{"experts_per_token": 6, "d_shared_expert": 0, "norm": "rmsnorm", "optimizer": "muon_variant", "beta1": 0.93, "steps": 8916, "dataset": "wikipedia_en"}
Below are experts of layer 2 (counted from 0) of a mixture-of-experts language model. Rows are named router (the router's row for the expert), gate (a neuron's input weights, with its number), up (a neuron's input weights, with its number), down (a neuron's output weights, with its number) and show model dimensions 80-159. Each number is 500 + 40 x the weight over its row's rms, rounded and kept within 0 to 999. Numbers have three digits each.
After each expert's rows: "gets" lists some tokens that make up at least twice as much of what it gets as of all text. This comes from a sample of Wikipedia text that the model never trained on. Tokens count by the router's weight.

# expert 124
router:462480441477459498458468541442477524534510407461452481483478504512505500486468473509446486527502532499494507492485517576498591452533548440501541453526435541514459489507500508528472573504387481478443530505431465508443469557528557479422528542
gate0:464451577502472567522551517634498504465509529569540478525433522434532503492493483472592481473487495498526564526564515544586474529519471506581448602478526510590494510467538461494566589536516520520572500492464518489493488491413417490525501506
up0:509409561423492536502533528531463491474474520472555455585493469482506572492482542445573510532528553452526530477547525600575451488508413512488503496545502518508576446500534456425536559499499505490502533582518525541490477526428551494501496482
down0:532457515545522508449498475493479476507512534574511475531520446549486468462473489494505405523523438516546430499474474504526486490483532464481504466499492478543510493403490557445530548499487604539534484521444480512495453495518518531449436401
gets: " 0", " 1", " 2", "1", " 3", "0"

# expert 61
router:503442506444499507570584518487501495522488491456456464418446477547521467483537481520512427521434488461507517505519519526511513516447569493535468461565435538467543441534559510516504531522494464529520438507477513486506496531517468421547607446
gate0:513476517457489460558504444589461419487552491577540514477538520531451505534471515481536383504493476429505473522454452497475537529475549503491553578513522514469405508541497502494563472457553525524537483463486486516523486431499528454439440521
up0:542517428512548440496457512504464543467515502403493476480605547462543491446460535469578498585602543493473505481557545490530491555508510491455483500554516513386495487563468523489491602488486474581492547513453501532498463489508458547477543468
down0:454478497522483450555497495536534480498475540460442503492473602423547562523514551460516440501524426477433474489451492468531445483518520466511553501531543498479504484443546576429500444465474629524583491509483483458506499583461475483543522537
gets: " (", "h", "ch", "th", "ph", " Ch"

# expert 94
router:490542483393535549454461520521477467489478473513511539493505475500591516511483489468477529554472505516467434511489431489522546470475503423451530467529445492478422533486534588525502533488452524482443497488513530490474496508511491509487498509
gate0:475525489467442534496479487463462464530495499493493420503494447457507502517516558582495451506488415488560536468522494471572503488546510548540466538495534495506484490536498498540519508562486471521496534446499510533476428541473532443485479469
up0:452486521519506532504498463597549490410420529545449502470611516566513444514524527418524461542508558509538479440488509517521553553428525507495507457449542482570442480551463518519498523441526446549462406510444495437580483416445499455455564517
down0:467443512462536540449504499491584552526495506538459560455499471579456559483571520561570490465475539512530542498491472527444457467518488470480522452565553468499497455494460474515523545455500497470542428512504409474469557508455506495449518449
gets: " 3", " 2", " 1", " 4", " 0", " 5"

# expert 6
router:542454486489435551498450476520498462549443513487535519476506477511484512452414426516478517465515488487525438486565510467556498585503553534510515507558527494521508514468489479431406498476516424475493470521517453532559516512364478488446539490
gate0:450446500533525459517532469463525520502595557496443407469448404483456519511506478514442544491438583482434466478461446492543473512544475522547446606448482537503487476537556496437508448498547528495545527479574462530522519512520472481536511374
up0:492465497424405448618499529429555542571538486502586506513469483526520554439516406603474518557528505586471474562483518516515521555512470489566446416478495473510457464487549443485515497410533540477473531512450558530439472568533538459475471511
down0:496528501461445546509484415486510473471517525494558459527499539467418469488527496503404501497579498531556527564465560456466542456552502511532613532424542518491502513565534485532545467498456527487569557515498539496482502556487459542541494464
gets: "us", "os", "is", "at", "ri", "ar"

# expert 87
router:488515535490479476461468383463523500490480466428504505471498562485528475503505466453471431518529463537532502457500424446529498491499501534410483472557509516416525443521538548504545586505419463523489465479516559503505497448508530491520565472
gate0:515475530483524468491477461427483494551423530521541445496526491579465569499548473428416486549528513495448523503507479445540527504545528494420514704537469481501544442516529550480525444537472486539505445480477527494416565479490475545541509468
up0:471524488504478503471527465492484532440503423529493490571516602445524532512560547500525488479413575511535515479450501434457489500484449464512492438510552443521555473501523490498468460492541432484507449500524485532559496491505520481395552464
down0:515477493469511490454425517495482563616516486511519520576474566519504517567424473529472478514549554489527477491523573471484521420487488481473497545489498426553603556434512453534508391604459469528520535566489516459477551553443456516481507529
gets: "am", "id", "ad", "in", "n", "pl"

# expert 3
router:544497586466488502529502478474548601488459513496522508445518567500566510536524473460508446521533553507447453485458499496430521499483556529481450449552517456499543507475503480527458503495432493494505439444565575447476510458545477490430496522
gate0:509494468502462573401470510459503481530392580504519484448536532504463533425489456513524425583511530541513444467461529593557449490485546572452516510458414505381472476514501480500493495503415476462524474504492506474513488517513520497540542433
up0:522471537505553471476531495539467522473396509459514527449498581556503521527506508483555506514530486444489517495541468546576377539433527542483513504547422492467582528531517500472449498509428481507524488537514524471512549419538454549532591487
down0:414479495562454504476474492534502518490479505523503517538499437526509444439471556476528485491535526570482529561491488540513520558557454468498548503496477510556417449484510536491527494529565410543491560494484529493492485452490436451470415510
gets: "i", "im", "am", "ri", "om", " well"

# expert 76
router:509510465448494533468573497571506448481536456417530504494497519471459506494397451455539570507530507471495521595518486432486501524482493494514448499457505492509443492516517512492415529459514460413492511444581557541599496522481502464465450580
gate0:482494484491512466515446466490474507462561569457442603461415523477470574476502593481511527518476514504533518500460532499471442527522472502530459602469449510463502457491460526537431514475506515455517523514502516452549514466494551472580496529
up0:508465474529514510511522447406511571431467568441553531495446454482496515493494543491529474538484501545515496528526537444473579469459531456490547492534503473547487530484554534521534463573448585532495518535526491596517488454477483435542516489
down0:432468440519530504468511441540555518511488501460534523412426552464509479462462566506488434534462589472522512430528539513511484483486531559457544497493440476433514516523474553573491520437507512490508523526562526503573506499505434536459490500
gets: "ar", "il", "ill", "ail", "ul", "el"

# expert 54
router:499536444473482535490425522448467477486538454440507549514530522475545503540525461543486479522433547476429539505502438523530594437540496434479500545539443512502425563479497587551513565556484487433519528458452510466438495550557516482422497541
gate0:459453536561513457448519507538512520484491558480467520568488512501461441403478517529568516518496500495562478492504518570465448431445478536489536573471440463491474482551505498455488516565480470516510502509567487544508507499491500531604450526
up0:524484477520558462515595500541473515449537514464489488600538499493457492469409484506520516435504499491487479396511485502488520445589459516468483531492558478454430444561487491537565612494439466478419571536483446467488426539541542497503417500
down0:506606472505440554496526527539539490463494507537429543539586579396566571550465486523552553455458514487450530442532551475494535502474473511496534516516511553495443533530501503575521537468517456510530590525459553603511472516486522434460497467
gets: " 1", " 2", " 3", "1", " 4", " 6"